Experts of a small language model.
Size: width 192, 18.4M parameters.
Experts: 96 cubed ReLU neurons an expert, 6 picks a token, a softmax router.
Training: 431M tokens, 3457 steps.
Below are experts of layer 7 (counted from 0) of a mixture-of-experts language model. Rows are named router (the router's row for the expert), up (a neuron's input weights, with its number) and show model dimensions 0-191. Each number is 128 + 24 x the weight over its row's rms, rounded and kept within 0 to 255. Numbers have three digits each.
After each expert's rows: "gets" lists some tokens that make up at least twice as much of what it gets as of all text. This comes from a sample of Wikipedia text that the model never trained on. Tokens count by the router's weight.

# expert 9
router:134186092107119132091117135115123100116166080167153122150147104172143135118171131130131166120124111130128113140136158116134138142140154102141139139145142107089127126124141117163096135076105154097111167121146106131153129115105083133102113062165109138162098138098112122127144136120104141117146117119070130142126138116167143102082131133138116177151143127142124126140105128109131098105164067079085120108095149071143137174128096153150140146105116089151136118089146106114109142111150116124125116138126100155109121099121150110132151141168138101150143159177145171143135121130179151129
up0:148155135129147145138155114130134110089118138171138058149141137107121130115105151169073192158114162153164117127158101149140123105149131150128127140162124116117130094125136077109102116124120130125106142146170127190118127140147111135136115129070126121185144126119164113090080153113074146124112169105103121112113122113137124129139159145171150122109143114109105137109146143135143124077141104063121105098122152117119133128121111110122155114156092151114107141134132115170135159100114094126075155127084159145087122140125102123120094110116129098153143099141105100114138124110179112134
up1:166130158135126117133128110156091120114129107121145148124133159163174138172116138117119123129152081118160143137178161139151174205092122104136144107153125111108138125126132140153084134146111105120092106159127124115118149106131145140127150084119173094145084125076147110093149142107155148116176129086122149147154122157112108174130121137158091112155148131113108168101128133161181106123137111127139141127104112137149144158151134141110122178121102112092160080107132094134093130127131162114139129106145110124110101141150134130145167071168143148148110138142112129152130121083162097113
up2:096138117131094144126116110096125103106176111115111111181100148124109110131142140146110173155086116106163088127192113122147169103102139132088157157106149070128097106110127073128130153097133120093145151137143102123136143118153147148097107114152111128121078169137144119112116135168092125092094131129146125147113140139121131074138119124149137129118158111143103108136062115131134117113100121085103152134154159146144119120122089182136144122125091090107131135118114095135154160126111090127123112127134158113119182121067105122111126122153114163150147125150128108089131147135168102113
up3:129155140140129131155092118140110167121153158115125159098131138133099149105137133137134117135152138150099094116106125141120144129116120138126168147131116141116125127181138119123123154076140110126145151168149131112167170086112113135174124060144088156144166142099092149112123131135089108146161112129095078187140123124089165145069079137118107095132085122110155140152081137165160093111117114178101105109125149126161149075172128142118143102100122149153150124134112152112129099104109079147157144112124088127133133127120148126121146120124133118143149163154105131146106124089097119130
gets: " the", " of", " and", " The", " in", " a"

# expert 16
router:105133125150169131142177151148089102134147085119144128161133121146130142136133105140152117076109134153141119128119143120113114127130199129115127146120094146107131101115144146105157117120092165124128111112128132122092151146136098169182104121129107110150131105110121173151143130144114108160152134135084104107135139149149121108087150133142148129115100115153144126163123088101111128137146151135166100118199125084146112164155122124140171131082148114158124168148087139112125134113191138153142100115078150149155115164113125144171157116128120192139107109144106176145132096127110148158
up0:108160105171143100136171114126142130101176142126102153100100138108048092100112100115110161095112147117142181118129143131166115129135130122139097096113136131135118105129140127098115149139097150151135092145112131142111153165144132155170118172103106124116148106100122129127092136093119142100127172123140078091111157148173143085169141107131141115147114107104109123148164112146106174119128079099142132124158113126103127160173112115129137141171094144127141122143107122137147114149144098191137118108150169113147142152109099135075100148103134121152126097131126175140100120118147106128
up1:114145143145124115155103140108143147151140114167133115142109070149120145155106143110148126108132154160119128139142146125135159091130168124116130121142101178121108128113188152114135078158157138182110114118096100129143105163106051162159107123111128144095106148122097132140113125122156177144166110110132118146119142120141131122137151150125123124094160139121107124123129092172109123133070048143115103079158124113126166170157148151124135118121151119155147150156165142115171096153115167142147136094106124165122094162124109140128135135103119136110115115177148099128160138110123111137
up2:150108105189153106132109128138146115074137113136143135143137105141099143134140118133085137114157121089142103125126172130128135146092129112129122096130151144151076146123175152082140146165091120090141155115118122135135132149124106144154161078139117109136141173130116124149166110069137114130137144136115101121123117154128117133084128122126105122110134184126133102156122135072121108092128130127186064137107109146176117087108130129129179151132141068148164140167140177142125111108097151112111130119163128091112134165124068148123118120117134136138144120131106129157133147167107131154
up3:101144106085084116134149143076118112140123135146112143104126175170139097083106140158140145151132137133130154105120114100139144111126144168120070123154099135130124180169091098102118113140137136108145100110142134137145106123131117151124139097173118153123130135141100142116164130139129128085142169154125133144137178137150145089157080117112120112121142178125167107153147108093134112138109129166139159086135131113152086111097138163156148106094140122193104134083143144145124129150193101119109133130152121154146109123130076157118164140149147164102151095136136123119097124095154116122
gets: ",", " and", " |", ".", ":", " ("

# expert 21
router:129162179135128096105143139088157146109136143169098176146111122138115098113145089154107137151155137151145116121125095059157132121109117100082117121148136140106166146124140105156101154161117140111110123113126132124126110134111109101121133124131162127080059112149118141138149128115111157131167171089115094122144128149096132115102183124128105159134150138150135159161120123108112138147127119115084170147114125136075074081099137116122140138133075163124137146150165157140147168162141088149168133091141135154117140150151158159138118125105106163145117080118112118132127134115137098123
up0:123113197152156118149151142156178162130158085126140146133085104158094144112146099117116124144171111145163115146139104094157167124141134117138132149129127144134129122107122124166173133136122129198170122131103120152135152152144108113104099153126116109096124141117098123170159107162126112150119136131150153150151148091128140142140159074151153129103146129110147172094148128138112153126144106145117145134112137140143100101048162134104176149131133160143098161089109147131142152106089126127159136093123123107131134152113093144125133113095105143114135121122139058151153083134147112114
up1:097085128103126108118115138124160106110111139127095157128142144139149096157128114119116132119136069148149079126149106111149165113149091162129141136118125205118138122109131150123133138143147113122158118135108179143117139096122097095189116106126130117150128095108127125107110111160099130115113105109148146105160100139131158075115145159134140160115144128092119141184167116156145123128099106116133068105181136172107152096171137116127102138140135094127174144145147137145115126120144118115142109143102076109111160148143133126130110120134152137152164071164179126155102150156150156146
up2:126157156120149168132121120109104157128108141159140136140121157118112121107140096125133109135159151138108119124125154131138175123077122153119137158128142152121177155162123096137112111102095157105124144139114161118141138114090109131119110132142110093117148116115101111126077122141166138147109157160103114126108094100138099093147139121170090137129108147092111137141088140190131124124071130116144168128138161163123118127080127177156165137111175167101128093138146182103105141135144087148144085135118100128165138088109163150192129140154125124124137112129127132117086091126090090104
up3:108134124148133114131103124064152171127105180097113134118138102145148136158121085156198148121137112134145124137074129102142107154072129122072129101171146140141133125145100138093111128157143145105099124094143141154125109124138102153103066130120105106104119135144152138099126132101074158129113107154117096142109134117069117154125088156119102132126151128118092110101139121140135175177109101152142139093121152158122173138147169139136118144114120129137134123145116115128145177147139107094197103105099110132126131127116109158155132156147121152089126135128122134129121099108128102090
gets: ".", "\n", " |", "\n\n", ";", "0"

# expert 10
router:130151157131148114101191153149153154182165126154134110168112113184153150074111130146145115108127147120134148138161124151106132110135160133154128080118140076117175121185107160109133128165119136130114116139096083120121155133127135134126132120182139155132165106102127119128100095139138104117126124113128119132151171173153101112103111139106107147142135148107167139111132159150122114118117093130081141130090121174149103110108135178136098163110114181115123138144132142131112113084129156143137152149095096165142140145117110147076180135117129164147122088114109106141123107117115102122
up2:079133111134142135136103162087119097146142174135156111121114102116147112165096102133139146117129122200136079128101143138092122134112126131111162107180168086114130117101119123119169109134086114122130132135123132148143085121121074122130120098114158164126153128112134140114144102120121169156151116138150158170149121107118132145087094151121096161098106125122086121095174125144093104107138092154141087115098146175152138136092151090140096108112118122157123093085100141102137110113092129121113117138106122143134164161140132147122109093101147127060127112133124128120100086145154139114
up3:165077124140110158151157103155104135125121156135134137104098074102091143159100102153117122189144167095130133083125129133134146143140146135133107131159141075176115136130129179108094149114118145129074148184111098131128129137122111119149129131126148129131157101081158101109140106138103107133126131119114115128091181134152130120124180150115122185164177098139099112132127159124113159129092118114103112148183133097126106116121121193147107146143133134103142150138149127156152125111116120106110130165134137143118134090146096113165115126113126084162169141158144120124145140144117094138
up4:148085155122095160145086162144147136158091080131149136161154117163114143140116097149184093101135167134108120097153073166104172150112128164135149126140104095140107149134146143158115089162116136110153120152089156151127136133116129112100118111116115150132104150066101144138125084182169135119129115147139133162106107142146099125119145119098153100105148128154091089140110115123114162090106115088118099148133114145128131183119111135111098123150126160157118164112156089135155121115107102133110132140152110135112117118067120144102153119150136150144149109140131148102106139158133084132
up5:128122119099181132170135145134131128140104134126116175121098132168138112151138086112149136124127137118152161159135074122144091182097145133122079117158111106107115165162124111153116102095164125117095126161118135108124133119098136086136147157159105147153153163112139143148172113110066173149122158178118112119082091134066110133134127171114106175151118092114109147086110135126099148121135138127173126102107104112077135122124118142116088131140134131158120134146132091147111130123164119146089144138141151132138126114142121099151150128127109130144122137120124075076132144113083119148
gets: "\n", "\n\n", "  ", " \"", " 1", "\""

# expert 6
router:077164102111160119085068125121121134130135125157156137163144115163087127095153100108106124097116085142150124115117139118118134152115136108134127150094121116133146125101093151171124133135142137118140125121109135109113127128128103146144133117147099143165123146119165146121088095168133141166127108160127108138133173175127129093109141118115124129148148147149152135153136191145140104137117135105111103122136112095153180114102140112116147160133112120142114175120134050100137128145103083139134129101126114152113178130140178149117143152130150114084126155083136111131118126152128225154
up2:170106142153102121135141120145150191130122131145127189131111131109154121086146108127141104158122163193085125147112091106115134131099126148132175116110133152137133154158151100162133132091165143127154150125121133124139110106108128121138148121155143140118182123134140124100138159162152147117081161102141093138157137101107156116104198124135141111130137113118164092155138132105124120117102113132126152141113134123106125111104145128134131106098117196125116165123184125121126138111136116129121127141144099129160112151162170114091146144149147100070121155073120169070125146174140119119
up3:134144144102172119108138115098113161148142095145121119154153150091090146067152120119141157114125150118170126121125116097142127129152107162118119163150112123133081130139144153091136125114136111156163136159129126135155105125114105137160100156115133078100139079128141084134158111153090139134147173159156108117157142168141150081113129110177120114118156155164102146112138175139120122158152143134145122081146162138158135081114122079134103139122124139118156131101136149156112113120123081106116106126161083111109177102101143156099115126148127085120120136104160113159144148169124129079
up4:153109167099120110146145098152152125128119154128142129180109151125129060127107080126107128129140155092132140095120127122111110124144136121111139121139134126131150125085112116169137090126093127123094120132148102111110090097115134169141132136135086158136125132133161126129069091110062117154118101136118117126139129117092191132121147171157077149164133153145133107101141116119089107120121138129128164148195135135169136136103151193117101132111121133078133164101168126097111167117095123146124156087142102132127162133135136126163140137141147119141120130102164129151101109173160118129
up5:118129191087135144165133150142122125134192127125109086136110137156122114097165096159117138100148105174102107120123161114101126118118136093122103130120128122106132153156118123124153096105184106128109125101145154138090142096133098104135161089099145123120105132116135140101128120108115124115070114105130122162114139159139117131145145181092118097096129151166175140126146152124110137112133123075109115156140129164084142111111124146167134155131085145122138118120141150149153162125089102136144129126174147142118149171125166096125160106199107156146117150111110120124102082108161159120
gets: "-", " in", "\n\n", "\n", "|", "."

# expert 19
router:116123094137150140115179143135096130161101160149135110077175182167141101145112135120172118161125063141129115152114098143101164134170110160151118139134147079171139133084143137159155145099142118149119104144102126159127091116187093108142160124142127123160150149126173129095110135107115141120103150130127133138086167134122118115111117130154116146095128104129120139134113088113155084083142104140126104184156141097123129143146143097114120144136153121149137147119136146138147109115151128169141157107131150181136133111110109107085104113182139140141121135104139131084121100148170141125
up0:115145122168168147160152143167131163125172140145137133118168129132155126154152157123121134127116139076133104112138100096100162140136157115163131135119171124157113118128130092118165108117131154128122112131168143132099117121132145101114109117089168106161114155141118111118076109131151163121106110144111104169106213141095139138118117147117132166092115126130102132129152150138138089115109102167131099108129172122086099138119126123118161156134118106135123188139202138130125169127151128131102135112111111137065120128122122097108104112187117138113147136139177114175116132096135135119
up1:118156094122128191103074152151117152110141136157141105079156142112152107157147133140114107125093140098120146144160110172135095157160100175112081134113118158176148135138136128087072153120132098144118151111128102153122098134114137129093116116108127148130185144138172158111090137133129120110149119182143130100151122103121099100134130134152143146148172092077158162160145099107130133119107128126129139130154116115112160140134116129111159125106129139128120115130133083161147146069123123061141167087139115196130128141128115130142081114137104135139125101135131103118122129128124124110
up2:126132146135099134176119121157097143111070100170144132136110130148136113167121076140144143161123099157124144130133124139149151161131115142128101124095095181139127181110126122157125151096114104121115122166135136134111085156154116134169155160115119149123147149107136173157122115162123139135098137122097119147136097183115123118112101125137074123177114098078104152185170150106125132113099120116146126123104132103103158134096108122166098118115136110156183095125147135127127102140146077145129141126147125144117136088140155136149136124135099130139122092097143108072119090145139141189
up3:192133154171120171095104121155134125186142133150122147151155153123091123113166138131110192137133159121159143171085121131113126140120146154072150115129138132169108128108098121143122150111082139119138087163148126116149089088119145119160128155131141142135134139135175091100141130110126146070102111153163108121107155130125102104116100171188161110158118131132135139104143128135164140129129149118121147130143152098185127146135116118126134130115152127131136133089155117104140102128096162179085127092134132146136101144125112144105153128126164123133142123093092124081106126137148134178
gets: " the", " to", " was", " is", " a", "="

# expert 29
router:156150111178156134126115121138163123171136112167141127121143140122172121133090123094122127139112115152111144145138166113140139106103152121127102153087072089097147128099125144114145095135115137103161153080158112107153106119156124146111115128104176139049135101133110084137138089153150102102117158108119110096104154138112088112153111117113088129095101141137127163134136129125116119158116141150104135171110148117101077115116148133178152109121144156108132136133164130107086087109092159168123105135118137152172118124142124089156171135114139163132129111178149140130155121120091103118
up2:171140123143107147100135145154172123127067139151139159133103138100133177163097125109142124114108138177153106131137149121096137141150135123122116103100151091107077086154182168122113143143138105155138137095152131147181126148104103138141120148072167144150125131186153096131103136171152124135059135130102147128140118108109168139116130129181126125146071145194139117151121113138122119136110135099094081169163082136125136118092112128132125124129129140150107148124123153163125112124115096094105108131123124171142136118152108147145145114104154136114128148126135128121149154157123136152
up3:156090136113136175107154117106129099137147198121136165104127148164166146113091132172115115166100148126126123140134135133115149119128123132138155164108103140126091170124108150086149154141140135096132130148156136137118119083151101168146175094088157105150177078131117079096141107152118138136107137071140114141178139108138113135146128095158134116095140145086129120133123127138129121117147102137144179135120141130110166075159116093131117089143121120115147089163103146152117132118126122153159125157109146118124129122138157140148137104144149100177137101169164159114153129145133149082
up4:164146106173154141094114107138129137168148136161147142116108104110109125135100119112098180103104142113116107118097153137096124127123140094144059097129121104100120090171156098129141105135126160168123114133131106103104098145134130121074107163054149135139158143112120153113130079142192104123124092154119109124119176121112126099147161132165129161115096128138123145133125155137116145137126117096117129121136103123122115112097161122137126137167137176125151114073153135138144118112156104147105104114102079154149152126105096118124111086162141119120156137124185137104089154127148109105
up5:141136113129137162152143123124108125108159162163144161123144054147142098098147119124085130157146097115169132151087125092107117138141162162129113153088123067061098139116128125123138143110117182118116136104133119107135147113116116120108095152071107150090092131120129121157132156136127116104143121143146124101120088152111120160163137164105141090123118129192122121132133164136111125161152112121094135113086112165150127146116154141113163136146134147124165139142157165106144159159114154115102128129153142141141115126119115081161111167120113075112128163142131131106107111082080126112
gets: ",", ".", "=", "\n\n", " that", " ="

# expert 1
router:144147122159145129135142131130133101084154185129113162110149123103143098115125141140142127131141140114155163112123104142142146129131128115128107160128098106107156120110160108143082135102137161163112120131146124137120130086130128085122124108133135142115145129187166067117118077132177103128086166159097143103168158096103159126112147146151088141095150101107138122057098115136115117111129149108080100123171141099150106101146138170160104109098128100121126127124150126148134097147136127123178109128104172143133139079133089100096103112121094148131171144137151127168131107166127106115
up0:155125152106107148136140114168178151146101148110122133115184156155152171128148091145119096094162194088118152123142125138128127159086105138104085104129116164119133128117129112130125121133119182120155149121113111129106078074094100126096096136129100062135153113122137082098119075146136130136074162130113132106072137122125142156092145149105101139103126140141093117124120123118114148143101159109106102103137148137144134092146139168113131121174096162128154149122129131114147158138140120125159150133146118103151101117133080101115120138154172138120158092138120144152141119122137111109
up1:146149118094139136110124140097163119104172140097145117145119155098098113146119108126147118182124166105130116124131128075142170138156079151106110123108136106126135149117151121133134128109132150128130142131155164100104133125154119123164084125125164188134154158144124096133133142148125167161138148136119095103158138135163131166114113148141113126144122134151137100095132109116109112132114085151093169150159098113106168136165080142149116128194130125149104150090137173145066099122105136129139163123161078151110157139106095150132134102136119124116105129141152156148156105151172065121
up2:119109124111129144150121166151171130122152155123107126109166138095142110134124118135149137109141115119155113145140120121110175167104157136107132088107104104124087096148152085121134137133168126157134143133076098137105101112102104088092126099128159111116150069142121119121125128149169127120083172124163118121117098129151153082114107127127154117126157135138098115093124099137132142126099117141129111080115132118098136073149103126113129134135151123099151143113133131128138108147115137143076145140129143149108132084117085205145089138173112126122203136141112093114106151130112056112
up3:120114163133116094135111176145146152102157114124139125104094152093095078164146155125165140129131124151139116109096167162141165136132159144110148134127113091145130122142116112086134145154145157085155128177129152141175107050128125147107108113132105100130156145127151096146168119129153121153108099176139136122127162125173132132130151144133156053170122119131094116087061108131157116117109129131152146118148159118175150143143126130140131115118119147127116139114141094097130135148114154108136151136111121127132120112153100134098125141179189133110147127161095117145105114146083113118
gets: "ed", "ing", " of", " with", "d", " for"

# expert 27
router:105129119153105155125114101131091120109115160144102144107108091115142108094123162138164145155139144107114136111134146112104132158073086124115126131115119141159111148121178133097127110136094125174129142105117149126112159089109075105114096142111125125132148119116105083114113146137126153134119168159131164184101085111119085145101102126086078162157094144133153127117106132131140115154113136117113123151191185133163149087090117138113134108094138101152106083098126143116135094158135115148124112124149153142118164158107124132170115104084129117124148145130112164143127133153098090083
up0:151098109109106112131089103084111146138118141157102176163085151104147139126161137089136125142119158147146108136141164124133128115158138144191123117105133151136154075197095134149090110119119108159199119187130167170132146102134129145115097129116112111111164152145162075146132159156132162124149121137095129130144131132079147144088127131135125129104102155124109138144122134115129159111151128140146151117146157098134155141119131173121134085131110123132132153113123108085117103129169153126148114132167115096120161132109156105118126122089120082153124135150180142129141103158155130148
up1:135109127138111111068106127126119114115113169149064166080144114111184147136110092100150121147105102128152114118154143129128113104135188152128128143140169111143113128138122100125118097138110114151154146152174130167123152120145088125172161146125122105134119155099133125104129112136086153142088134089126202182118153123133095113132118096136152095134119128133149169089158156165127111131092136130146144096109093099143127101135145165140148142108139119120076139135113092101092125115129124147115128118134131121157146116090169115168094115112115133079116184157145130153135136127116137111
up2:159122168126143144112136076157145109100155116093117116105104153151111115140148148136122175111109158118155145099160117127112114121131103110142149115165164102144151125147142103126108127121115152136154104161154151137154115147096123135124101170138084132116147157109105111129086112109152136124114112123111119110101077145118135093102103137128089111140144115133134073116130132113116082127133136108155118119137194117131104126100116169143127143118137169190099080114184133161100132135169147108125146091126118158144106133124136163109130115147166124138150107169087173107117177164138064106
up3:137118133099082121158107106125144112132110091127100142131091106162117116105144141127117155125140136130090064100094131121135166089120108131134149133132166153126097176137150113150162127156142138188098082150146134099114123122128098133122117129134116159158132125148119154147091139135149120128118123119128165154085105115139143102114144105088094131116127129117139115155152104118130088098120124151095136110139185121116107139156115138135150128094117124120180104178173171116140100143095073125085117117110120076142206137122133130129166085119063141103122106118128120117140113130143159144
gets: "s", "d", "y", "t", "l", "h"

# expert 23
router:120171116129174148135133129078124109135134114137103120134095151116179132135106135126145094146144129096138125107159097104132135154130150143129137122150107120148130149110109125103088148115108123109141161126131122103146082174177156117136143161114118124123103100131136203118135136103114137119128152168112123152171115160170111159139170113141123132135133113144129161146141053159158123111140149138147129074148074150085160078136139152140140131090162161132110132146113135166145117139096122154140071133111156157120122124181113115125138125138111147184151152133120160130126162149093084127
up0:130121157126142061116102104109121117127130070141118130167118096142106088153137108175171161100129140122124163118173111109143193153162145123110115095086121135133127129109183133071120127139135118095128177128162182114145114140132124120182108142084116103098176145130165169114139119124156130138127130130154130099122123173145140099122153134109163122157100124154089137110103134146140167117100167165121143123152121133136148134120128175152105132136131119130115110123141109140169153154108117153125093132122142135119139162098132070140114103148130140108118087128142097104126126166104100119
up1:134105079173123131129117106105121082124136101125144143107116127084120132134149133151167094136131107113166129115086173111124103157123156142090080131154149142120145126140114129111110136105111138121106127152114140126106133129124105116124114133137091142124131122141135109167095124098149078118085144134131166106121136059186119153186139115158108120120081119132118154123107129142105118165090108115086095125132117110097134132114076118099134128129211136139138155174131125132064138140157156165161119115094151088125107080146106140120108098100128117143142134156125124095121150119104146102
up2:120117117124139086126104137166154160099126142161139108125114118096122103179131103149149163144148158064112117105077121101146167122098137156116087107116066130147161133113145177109122150098155137128125147115124139130119079123094118140102146117107126077116109139168188118110142105142130142138120163181138124146154098121127120118101114135159147164137131080148121160115147159117133147120088133112112139120106119117117095111116145166120150122107111133116106118082090146093184123142146136111099106153143151146168144128122118148124147142165111122161163118177162080132109136146119099153
up3:142132118133107135107153122115154121139126122126107137123109142151142175143164145105116105118160169154146129134114144121148126112172107156150130149144116146112139154116107117162083111117116110150118193111124154155193132149148146146105084099141161182142156102125118155135112074109116158150147152157128139137102107100142162123177120127128144159071117111128110125096138127134129164156140181145069121122100147114088131107135134125137182070162113134129159110134122117132111131132107118173163117104107132102091084064144168116127147165144141148102147152117148150140131130127158129137
gets: "s", "ti", " with", "ing", "es", "n"

# expert 30
router:115137106158130130074115114164080142129111199129129114122110146111132099147147155127107139148086149096132099151152126110085115134105129132138110183159091108107140167146120083166124134127092141088101100134148074119083106162125163091158141126118114110103148098130092161108134155138133141140131108171138149169091083102111137135128118095159105124128138139180141108085123157142100174119146157127143145119107114136113105136127151105150149155148147113125151126142138160140166104124124146156179134112136086101103086129175147096118130118116128106154100131146128133113146092128099120125
up1:119129128138103100091125132130088128169112147154104092124124152112140143145074115097150156064106123147150103109114088136142158103142135121145142091127144116104099139122127117110097120131082156086147174105111157135120132108139114145106140115147095091129176115137143114101099131155125161109110123162156120127145105119147075132115116135148126145162125161143147140100117175187127121082133159092139156087108128183085124144121137130167115092114107150113125095136113153161139117123121159149154121099145082108148093114140153156107136096136077158141115106162156123118141126095167155139
up2:127126132163148115098126118144161111112134120126144110151209120112131140132155139126129117125106112118133128176148168111111117165153146120129143138172117172132101098128159123162133120143138096136098097166133100154179147097141113117091119129141134134118128130115154137118138158099137150120139110140105156192152111132151156143165156141157098145091112141146147165111140140120135092128164130072108095171097117124150158135158109162137146105132110082150150162165072176159104100080136101106150123168105104091143146102107110122124114133149139109180128176157099139126139138125136129142
up3:079137150127116145123122154148124131113093130116145148084110155160136122171127108107141171128166115174117101103143074116136132120104154166093113134137184126172146170130151113133102130153126149169146131099118188142101137106174140097105159114121078131122123153140156080123183084127115133128099171130162156129150124132104153077106128155123163146117123116166135130153128108134093134095082124142095098121123121106112148145142092108151133123150138057108140118146077143129138099104074099118130124109141129132127132122121111149105123168119140120106147141153129155118125141114150111124
up4:128148128128103118141091135199100159115145102180150143104156123114118105114146130180084136104113121089122066150127113154114140128084111113148109173090105144119136160129114108153128157160082141097140148115122155148108126077120109121120164098105104160103127138137092130108150100143131147116120095146159110175141139127124124086101134089156114145124131141139152110069089129137160148118117142098115141110093158121135145134111137152140085152138083130128102084161140112128149134152105104149132126117136103138132119111120120088115102105095118101087111136143119100111155165184125153097
gets: "\n", "  ", " 0", " as", "%", "t"

# expert 24
router:123115131164145105172135166116142137150142123158105134082128139112098089073152125141118138130131161160139145085156101139152173168163137210158125134136129121127129122129130132138144153099125117142153100131145111110105112132139154110123130168145174069137114079110135138100153100138151148107150198157162115135142068119143113104080123109144135178168140138123144112133132131155112165124116117129086071129128101127121116125102133134156117159102125126134146113096125127148124107110100155138133194102112127167131114119130161146127145110156119157144122142128136142134129142130162084084
up0:138167127155124090136139093170131078134110112111101177136144152097090146086120124118105174140174153146128107107141129179141150118130140135145161143116094098123087140143135157112140138125163107124133116110158116141139187134121147112142175118129157113151097128133126148142140122130096131116107152117151181107075146113123128138139162097127145118154180145119137111109129092115179143108126118175088100135135135088120122104105128179104132144084149184147127129143111123071132147109125135122121177127104105122132093140121129123157138104106102133123115102097130128135091147106160069099
up1:084137163099151133096131116112145115143125143140134129099155107118114123094133098104140107159142167130115115123152119122113124125130150150108140155114110137140119113084150103125141137115148107109141131124112153138171075104084132137127159132151086117145129142120118117109134125141170117139143118154093171157123129171180117112118149139133178093085172174094127107140126069120165139136088091068121075126141121129130117115129131125149112102165128116166127152116151126121085094129104095051139107172156075131094117144130123163113088149126149133153150130178149125143135145134136109097
up2:117081131154110152125161082105116145125163124116157152133085094142101163137138104131109114130131145144136117108129121106124150158114174158151122134128070107100139152136111163134123081117151110100108133132142131103138066109082140148141123128124182132129108148145142141155148123103110088108125088134143124119154117163120142139131124128167145181102147122150117094114129086117170090135141105126145107130154100124092093141092161141120103150134132174139115118120155158157168140122132155106124114115129143116153131113081131151149145142155120158118176109158155034115119143121186139127
up3:131146090100140122113136124139131097116107137114108140167153171126158117126120136102155134138079131129120099137074137108151128106095140165136099134110157103142166099143107160133148220114113130124104103099163127158150106157144126094145118117108135084119084128104145120068140141114154153105119073135137121134142165132130111105131106144160133105112173124133126121151106143196135166107143132136090152124092148186123121144122147096143132127121154141162139154120088172122148142082153150140145100127131086146127136131150151134137133117134147105147131133139095120079138149091095113171
gets: "\n", "\n\n", " |", ")", ".", "="

# expert 7
router:115160098148145136128138136146122109172097084152163087112114095168066120122127147131139131123140089166144143120114117142090133158155133144072128126101158151112133125118110140106138137129100177127145147111125115098168145123163110150149148111112154117112093103066135141115078120141106137128151152125128075111151156112175120124107142094096134111129138138115097137158109107105129107122159107101105141122157144146114141184120122131146126115121156125155118158106158078126058157142104150130097149126123154135158129138121141107103200132114159130163153116093147107148149114140141171149
up0:140154137148105126104114143087100120121107107104141154090153087116116104177114150122115123077117124125077126131127111106136104151183145165128138086177091106077128109128100148144153119119124111130110135114161142119161104086115093151133100141144148163126094138117113132155117075115125175153121119136172129148093096093109134136128125131087191162146124158149081107141113150118126102116123123098109128141129113109114149144095067137069139113163135131134119161120085096151133147134104133138148144128107153123131126080140120103126145135109133150149155132125109189119132117147093093121
up1:122160132191090130133113114123102137160117115167123180140150143091151152081143163116112160128198173145137131159121166117126101128106133101148140124106103122126145152128142135122100104184148138127092132114117161130152114138148113114135136102106122130097117138117136099117130153080142138085106153091148163123133101130149099106179122095112139135137130151141089117112110140092130112122136106119166117127137121069116163122121135104155115132125153188141116129125147155124152107109144139106143156108153146149127093146089124079117178125086151127090089121140132136118136097102190153092
up2:111162149124119144108123086142136132105152123118110116171106083141090148093122079156146128139138109187083130128163098081134130120128138102147127115119123152076098139118097118129123146150136101083066112135117115113093126077112114111114123141129116122149127120105146119113117191118119183098156123123172089104151132125114142134147138145121099104135095162123139172096145131130106114123151113107123133120102086163138124152137105115114150111167127138123176114129169153171094130111161143111101138162142116172142144127164092137135184118159127154096097092110141110154138094153136137133
up3:128135101148152114133083141124112154118107145126122123134156115109097148098104135091131127169166120176117137169123123131110120119137119106142108133127120140171113112143056089059133221130133154146133076128140126164148100127126142126178141156130127153104126155128148120156133124133162132148151146120143156128151197099119135122106126105147120097112123107112135090110130108136101141106142099104114118116132109128127145101131166117127092103098130178152150113103142151111118140098132071119148086117122085078087129117137125128126096165133170140161114132113111179131122124099143132154
gets: " the", " to", " a", " in", " \"", " of"

# expert 8
router:112159134130103109134183098099171128118140137153125116131129101130140110122114162119122132164084116126145130141145103147144121133169096100153113149110133152137131119150114140158073141182139160146132164110106165150115166103167095089162135102150122117168128134162161113136115157164118143154101131113097147136121152095127161110147131114097130092155128077125149138105118113129138125110155093105115110111105137137136161151183133149115155149156167128133086138098120065160107150118104118117097109143126092118159168070149134101141124130122148146117148085116121137157117058130155141107
up0:117166125129134110154125139090148120112147096136131151097099119150143099137123117141177136120133132085150185149116120106147094119148110119140118139162116118182140105141123125183129133161100140183139101108135167115125124098140110111102096136115145160184111118091170126136077147117124139070129157152134127163129115140107138100103139149150123130159119149111137132120149079134121144151157144163136153136136178126110116145090096144056171127125144136175127109132105122166125121132096147091111155146077158097120146131130110115135140167110138130202105117136128120143114139106128099148
up1:142124126076145093131151107119169109128148136146128119118066117161151106121104149129180124158121123137162201138136123078123141135111117166138161191112149120150109174118137102107141154182126121116078144115112120167172106135161151100140106103144117082132126116104121132138138122095106172104124151172155141124118133124105093084107114107088171123158089071110131122107150120134106148117138111121143130124127116124109162128150114109127177122187158103112094114102096132139147083155126107101119166108100144126162134133137132123106133134117126116100130110120126122113122124090147115148
up2:136151122145173133110161126131131104123107149122122183043100110127123167123108121090101188123132127143149120135145148081125155096128095092111135142130132132103118114148149154114118136161151128098113167115087170131160149154156077153131147120142105122160114108122138132122096097121110126137106142089112096099129125134124098088112142136085106116128127093098132127115135113077127152111172113068146116093116131118065141113165114172137130136164138121102152166112120136167128143099149131127182132113145112112125170108137135116118130109094116131148097136102095121157103145103106096107
up3:156119171125111093142130134170112150112113138155116155103154114108160110130113147145086151175142102149097082163170104098108138126097118111152131109138139133101132113172133142120156124129147175162110140119149132197113144132158115116138121111130081152128177162104181129140101171176104109151130106141146127145117112141117131093138139090153136080209106137135123130151131125112110141164143155154157175097109133093118138138119111134075166148121155130136109149127112160089137122106121146090107139101126127133121162119125127078123119117141161144126083114136121116136112121147100096125
gets: " the", " of", " in", " a", " for", " at"